Experts of a small language model.
Experts: 8 experts in each of 8 layers, 160 squared ReLU neurons an expert, 2 picks a token, a softmax router.
Below are experts of layer 3 (counted from 0) of a mixture-of-experts language model. Rows are named up (a neuron's input weights, with its number) and show model dimensions 0-159. Each number is 200 + 30 x the weight over its row's rms, rounded and kept within 0 to 999.
Before each expert's rows: "comes after" lists some tokens at least twice as common just before its tokens as in all text. This comes from a sample of Wikipedia text that the model never trained on. Tokens count by the router's weight.

# expert 1
comes after: "\n", ".", ")", "==", "ed", "s"
up0,138,163,181,185,178,164,257,203,155,196,190,209,199,206,227,194,240,153,194,190,187,186,160,223,216,191,233,170,210,224,261,207,222,178,164,145,193,203,199,187,176,213,212,182,211,166,255,206,145,202,223,227,203,158,160,124,126,208,176,179,195,218,179,174,201,217,165,202,235,210,237,200,225,190,205,265,238,198,218,209,240,268,228,253,230,162,182,198,223,160,226,204,203,212,181,220,216,193,228,129,168,160,182,183,195,177,170,186,231,183,252,166,193,205,223,259,155,157,249,243,184,174,214,200,250,204,179,180,205,205,233,202,203,167,232,220,207,214,247,192,199,225,239,240,200,217,176,220,158,174,262,228,226,193,179,176,207,258,190,173
up1,231,179,194,209,197,189,221,173,198,224,195,187,235,165,258,154,177,227,237,278,141,216,218,194,220,197,233,197,167,197,216,222,134,183,228,170,227,193,228,153,160,160,215,214,166,191,245,193,175,233,199,234,180,204,168,171,201,206,286,171,207,206,181,202,171,245,213,149,201,264,271,164,219,212,213,176,187,175,191,187,238,229,130,215,161,173,181,151,216,207,193,212,242,197,230,162,280,226,201,198,226,183,163,221,212,209,160,212,129,174,210,207,185,225,223,223,214,220,120,189,174,229,230,199,182,176,227,174,222,207,199,208,191,189,172,156,213,155,192,211,239,195,205,202,218,160,185,210,229,167,199,209,218,177,216,244,193,243,232,234
up2,228,173,172,171,123,181,211,234,219,234,164,203,191,219,180,166,189,198,186,149,158,158,225,185,250,167,212,199,167,198,172,206,208,191,217,217,190,160,225,211,166,174,182,178,213,204,206,142,138,251,167,166,218,193,217,222,245,203,162,243,163,223,213,185,183,202,231,242,235,240,180,181,182,218,196,197,184,201,211,233,158,206,202,199,182,169,182,217,206,219,206,266,208,227,180,189,248,233,167,170,127,209,218,207,293,221,187,246,228,224,200,226,208,138,216,181,256,212,256,176,215,222,203,196,233,173,192,188,178,218,210,190,220,223,155,191,166,197,167,200,189,257,147,233,239,162,211,188,226,262,191,164,195,162,259,234,204,174,209,240
up3,246,206,204,123,193,195,205,165,184,154,194,178,216,221,209,210,201,136,223,195,206,185,246,221,258,168,160,202,219,184,254,204,184,227,209,206,183,175,217,220,193,235,177,160,197,177,182,276,211,170,220,222,221,178,228,133,195,193,208,164,163,184,250,139,152,246,177,190,214,267,143,181,239,207,210,187,219,226,229,195,243,182,213,174,197,206,217,233,204,187,139,188,194,212,279,184,197,221,172,168,145,199,187,230,181,166,200,212,150,215,221,216,208,234,210,225,126,241,207,138,155,217,141,165,194,136,213,198,196,199,191,155,224,211,230,141,186,209,224,187,197,147,201,220,207,189,197,217,208,176,207,237,219,210,204,216,215,184,218,197
up4,193,194,171,181,192,265,216,190,239,136,235,201,191,204,186,223,211,196,215,212,207,166,187,178,195,193,237,195,198,229,236,194,216,117,189,231,218,218,229,227,210,213,212,171,209,232,158,264,202,198,274,200,160,185,210,184,214,141,198,175,240,193,166,197,216,200,223,185,213,179,193,218,175,211,222,172,186,156,244,197,242,239,240,181,181,191,203,246,185,172,230,233,222,210,167,218,198,151,186,175,224,143,235,172,183,210,146,203,162,235,188,208,184,197,215,163,165,201,208,153,183,255,206,214,199,218,239,171,205,183,210,224,165,184,170,146,234,235,153,182,186,217,206,218,214,163,156,219,147,276,148,209,152,208,246,270,184,242,238,254
up5,199,220,212,215,241,214,232,164,167,259,189,245,183,245,219,243,248,147,196,256,217,224,235,192,213,190,204,152,181,213,207,219,209,190,170,195,190,210,225,197,202,215,171,163,176,174,201,199,240,225,240,191,176,201,242,169,130,190,113,253,171,208,216,250,170,215,192,197,254,181,236,167,251,191,170,193,217,184,185,157,232,279,172,206,189,206,238,191,213,166,155,198,232,204,152,250,206,193,210,191,198,218,159,167,226,212,209,139,162,228,209,223,258,228,227,245,245,179,207,208,232,225,180,169,193,172,196,172,235,265,211,190,189,254,196,208,201,172,219,201,216,224,186,235,167,230,228,161,178,234,166,202,243,196,209,171,194,189,172,246

# expert 6
comes after: " |", "–", "|", " (", ":", " 18"
up0,220,167,221,201,220,186,169,127,247,196,165,247,244,204,206,254,224,214,222,172,218,224,195,250,255,202,169,193,177,163,222,173,178,223,173,161,169,179,230,164,224,195,224,171,247,226,199,212,207,226,242,193,227,239,222,182,213,165,190,194,161,163,215,178,195,200,169,196,164,242,218,236,177,233,244,222,236,181,171,220,197,190,182,158,148,267,246,167,197,218,181,233,194,199,231,162,215,185,191,138,214,183,172,219,232,193,173,188,170,220,178,150,171,153,187,177,233,194,152,140,173,223,196,197,132,161,165,223,213,205,202,172,169,173,179,189,222,213,228,173,204,207,170,230,191,207,257,184,154,231,120,213,200,186,248,208,199,181,196,267
up1,220,166,169,194,211,219,227,200,195,181,228,213,179,201,208,188,206,194,249,186,206,187,197,194,155,217,162,180,181,137,200,168,247,152,174,207,174,184,176,231,242,176,168,177,222,181,171,118,211,204,205,182,192,171,162,191,151,190,194,194,206,144,133,286,240,204,201,182,218,215,175,216,225,164,180,241,194,206,222,175,207,230,204,187,116,213,183,156,189,217,194,226,178,231,221,232,200,210,215,120,157,230,181,214,229,208,208,197,158,193,172,247,229,186,222,185,275,194,159,208,153,246,165,212,177,217,219,220,200,194,195,247,132,191,232,228,262,234,211,192,234,225,206,162,182,245,182,214,235,169,138,200,203,195,238,212,237,192,225,195
up2,226,155,197,199,195,190,203,224,174,155,240,199,169,195,176,214,198,187,183,215,213,207,181,133,249,208,227,208,123,222,165,146,256,237,215,194,198,238,182,222,216,207,226,200,234,192,163,207,244,245,187,179,226,224,155,201,171,169,222,163,150,256,208,212,269,222,156,183,267,168,270,216,216,216,152,172,156,270,236,199,207,224,192,182,162,263,241,206,144,224,186,197,181,203,217,190,251,189,233,235,195,211,214,197,208,152,199,196,175,170,168,173,193,179,241,176,252,222,177,203,187,195,204,224,248,225,176,207,177,152,135,201,205,197,181,193,219,191,186,171,238,228,203,178,195,227,203,179,203,192,186,188,144,217,159,201,194,174,261,196
up3,217,190,183,183,218,161,283,184,179,214,181,297,202,225,200,225,203,188,147,199,232,204,159,197,134,255,229,215,213,189,235,245,193,147,216,206,146,182,204,194,168,224,167,174,188,179,193,235,187,214,213,187,192,228,246,143,211,200,166,179,239,155,235,243,185,202,224,134,195,203,235,238,217,213,172,167,215,208,212,194,144,238,224,190,198,211,172,195,216,228,231,216,194,209,157,165,227,214,181,215,210,223,190,203,236,214,198,202,217,171,165,168,205,176,177,227,186,225,178,217,151,146,172,190,191,159,158,246,221,252,191,236,239,265,248,222,231,172,191,154,216,193,176,200,194,213,198,192,216,207,126,282,214,214,181,195,219,176,206,170
up4,191,191,138,201,198,193,231,201,178,216,190,202,146,212,192,233,188,221,153,226,156,191,152,143,155,180,240,209,190,177,233,222,161,170,233,165,167,181,213,149,193,203,212,219,183,219,175,124,243,168,195,172,179,190,175,124,193,178,173,161,231,184,180,199,182,187,192,234,213,227,182,243,138,220,178,128,191,209,228,172,248,172,128,231,266,164,177,225,215,155,197,224,251,215,185,157,165,243,238,173,165,231,212,216,193,184,146,244,187,221,188,203,199,243,208,195,157,168,226,200,223,196,155,179,217,200,197,209,237,186,219,192,188,187,184,158,225,185,230,209,166,197,221,204,191,245,228,228,173,168,196,177,215,226,182,217,203,241,133,169
up5,185,215,208,190,154,175,222,132,248,283,223,209,208,220,174,189,251,169,178,176,179,164,147,202,213,176,184,194,239,260,231,189,192,166,161,192,174,172,184,174,174,177,194,227,216,190,156,204,181,195,215,184,217,191,210,142,239,179,201,161,193,156,214,156,207,201,197,206,214,176,219,179,205,231,215,158,166,210,223,217,157,246,191,215,291,211,247,256,205,240,195,219,225,193,220,184,184,188,247,182,161,206,171,172,254,192,189,207,218,189,195,166,176,222,264,205,229,241,226,216,215,205,249,240,203,204,191,200,191,185,240,188,235,220,242,205,236,121,188,160,247,244,152,163,231,220,202,148,213,218,195,227,152,190,172,208,235,163,222,194

# expert 0
comes after: "\n", " of", " the", " in", " for", " with"
up0,189,228,221,163,179,158,203,223,224,150,200,130,202,219,214,166,138,249,160,191,185,225,192,200,215,263,220,228,209,170,242,221,213,179,219,161,164,218,229,222,273,168,189,183,176,200,225,228,227,188,182,232,188,194,157,251,189,210,233,138,165,163,211,152,213,197,128,187,219,220,187,150,216,202,236,222,205,198,159,210,169,214,233,174,210,152,196,273,193,195,184,189,208,209,210,194,204,169,171,215,216,206,134,154,178,191,197,192,194,254,178,185,161,264,215,169,202,211,164,193,179,156,136,234,217,269,146,186,218,192,197,198,177,146,209,198,146,205,226,195,228,227,183,187,166,172,214,207,178,226,183,175,219,202,179,242,167,218,216,224
up1,233,175,183,204,213,215,206,158,176,234,228,204,253,175,212,235,245,244,156,238,238,222,144,203,170,198,192,161,158,217,202,167,160,216,223,178,207,179,206,216,296,161,204,225,205,156,162,177,153,183,223,143,236,158,190,243,212,151,190,158,185,164,195,193,201,201,141,200,200,197,201,165,213,182,202,207,183,271,223,154,195,211,245,211,202,239,148,179,177,201,201,172,185,238,178,195,193,186,159,204,231,179,217,243,202,214,204,190,205,227,206,112,175,195,201,200,150,251,186,200,179,199,185,198,212,169,219,197,209,237,180,182,292,160,144,185,187,215,197,251,258,208,222,187,255,168,176,189,180,214,201,163,196,215,196,189,157,185,189,200
up2,204,188,202,170,165,133,213,211,217,186,169,205,199,238,223,203,174,188,186,160,227,187,230,191,208,195,207,144,211,246,166,237,227,187,145,252,198,231,198,177,244,227,186,245,222,201,143,180,198,218,188,254,247,190,184,204,237,188,227,195,191,181,166,175,289,242,216,207,216,234,231,207,185,180,182,177,206,250,239,201,222,175,221,153,212,244,213,209,250,166,220,188,166,173,162,211,236,223,210,150,177,229,178,217,202,179,178,242,221,225,180,229,180,159,168,173,154,241,236,233,263,198,235,137,176,180,268,250,191,212,171,198,234,173,157,193,161,184,170,150,180,187,197,211,232,221,179,193,202,269,213,173,174,215,211,194,181,150,220,216
up3,186,192,173,212,165,214,222,180,230,190,193,223,220,160,200,204,153,224,217,149,243,259,213,226,221,220,207,226,147,188,264,220,157,221,250,260,170,169,162,182,197,165,226,169,175,194,214,231,237,168,204,201,230,176,209,229,191,164,225,220,188,201,262,202,176,191,218,214,157,199,233,186,213,142,231,212,213,225,180,168,226,185,187,216,259,172,207,180,215,224,194,234,227,236,201,222,175,146,218,197,177,183,154,176,185,169,199,161,167,194,174,192,177,200,223,209,222,137,176,287,179,182,221,206,184,182,227,213,251,231,193,204,177,224,203,120,202,176,223,167,205,274,208,268,235,254,189,189,246,225,192,195,234,148,238,213,200,204,228,228
up4,267,220,188,232,189,174,206,213,199,216,193,205,195,209,232,205,218,158,220,198,245,176,187,197,160,173,207,212,212,223,200,186,198,209,192,158,203,163,236,187,214,152,189,206,217,170,202,168,146,173,222,174,200,262,228,226,183,222,222,235,210,139,211,189,192,184,198,195,206,225,228,211,185,246,186,215,178,111,196,164,190,203,162,154,149,202,157,128,213,177,193,214,106,190,197,263,193,234,212,188,227,210,192,174,179,175,235,235,208,177,195,239,175,258,182,167,173,194,221,255,217,193,121,148,187,167,238,248,248,162,181,201,221,182,192,172,190,218,166,216,221,235,219,157,174,221,155,204,150,245,171,196,194,224,141,189,211,184,222,234
up5,159,176,207,155,168,247,174,179,203,204,187,161,214,191,247,225,204,195,199,197,207,206,168,225,194,222,204,209,217,215,144,177,209,226,201,136,196,185,154,215,267,188,202,194,195,238,189,208,213,210,211,223,197,171,226,177,219,173,167,204,224,238,144,202,234,202,179,175,184,255,218,209,156,233,191,192,190,150,150,209,205,222,209,182,172,178,172,140,195,226,187,159,164,222,241,136,199,173,213,171,220,158,172,146,205,225,197,160,222,186,160,214,181,223,256,232,236,259,188,193,188,175,215,172,271,193,198,227,235,236,223,199,255,171,153,155,161,247,227,195,223,194,216,148,228,189,169,213,204,239,214,164,129,162,163,191,174,146,257,200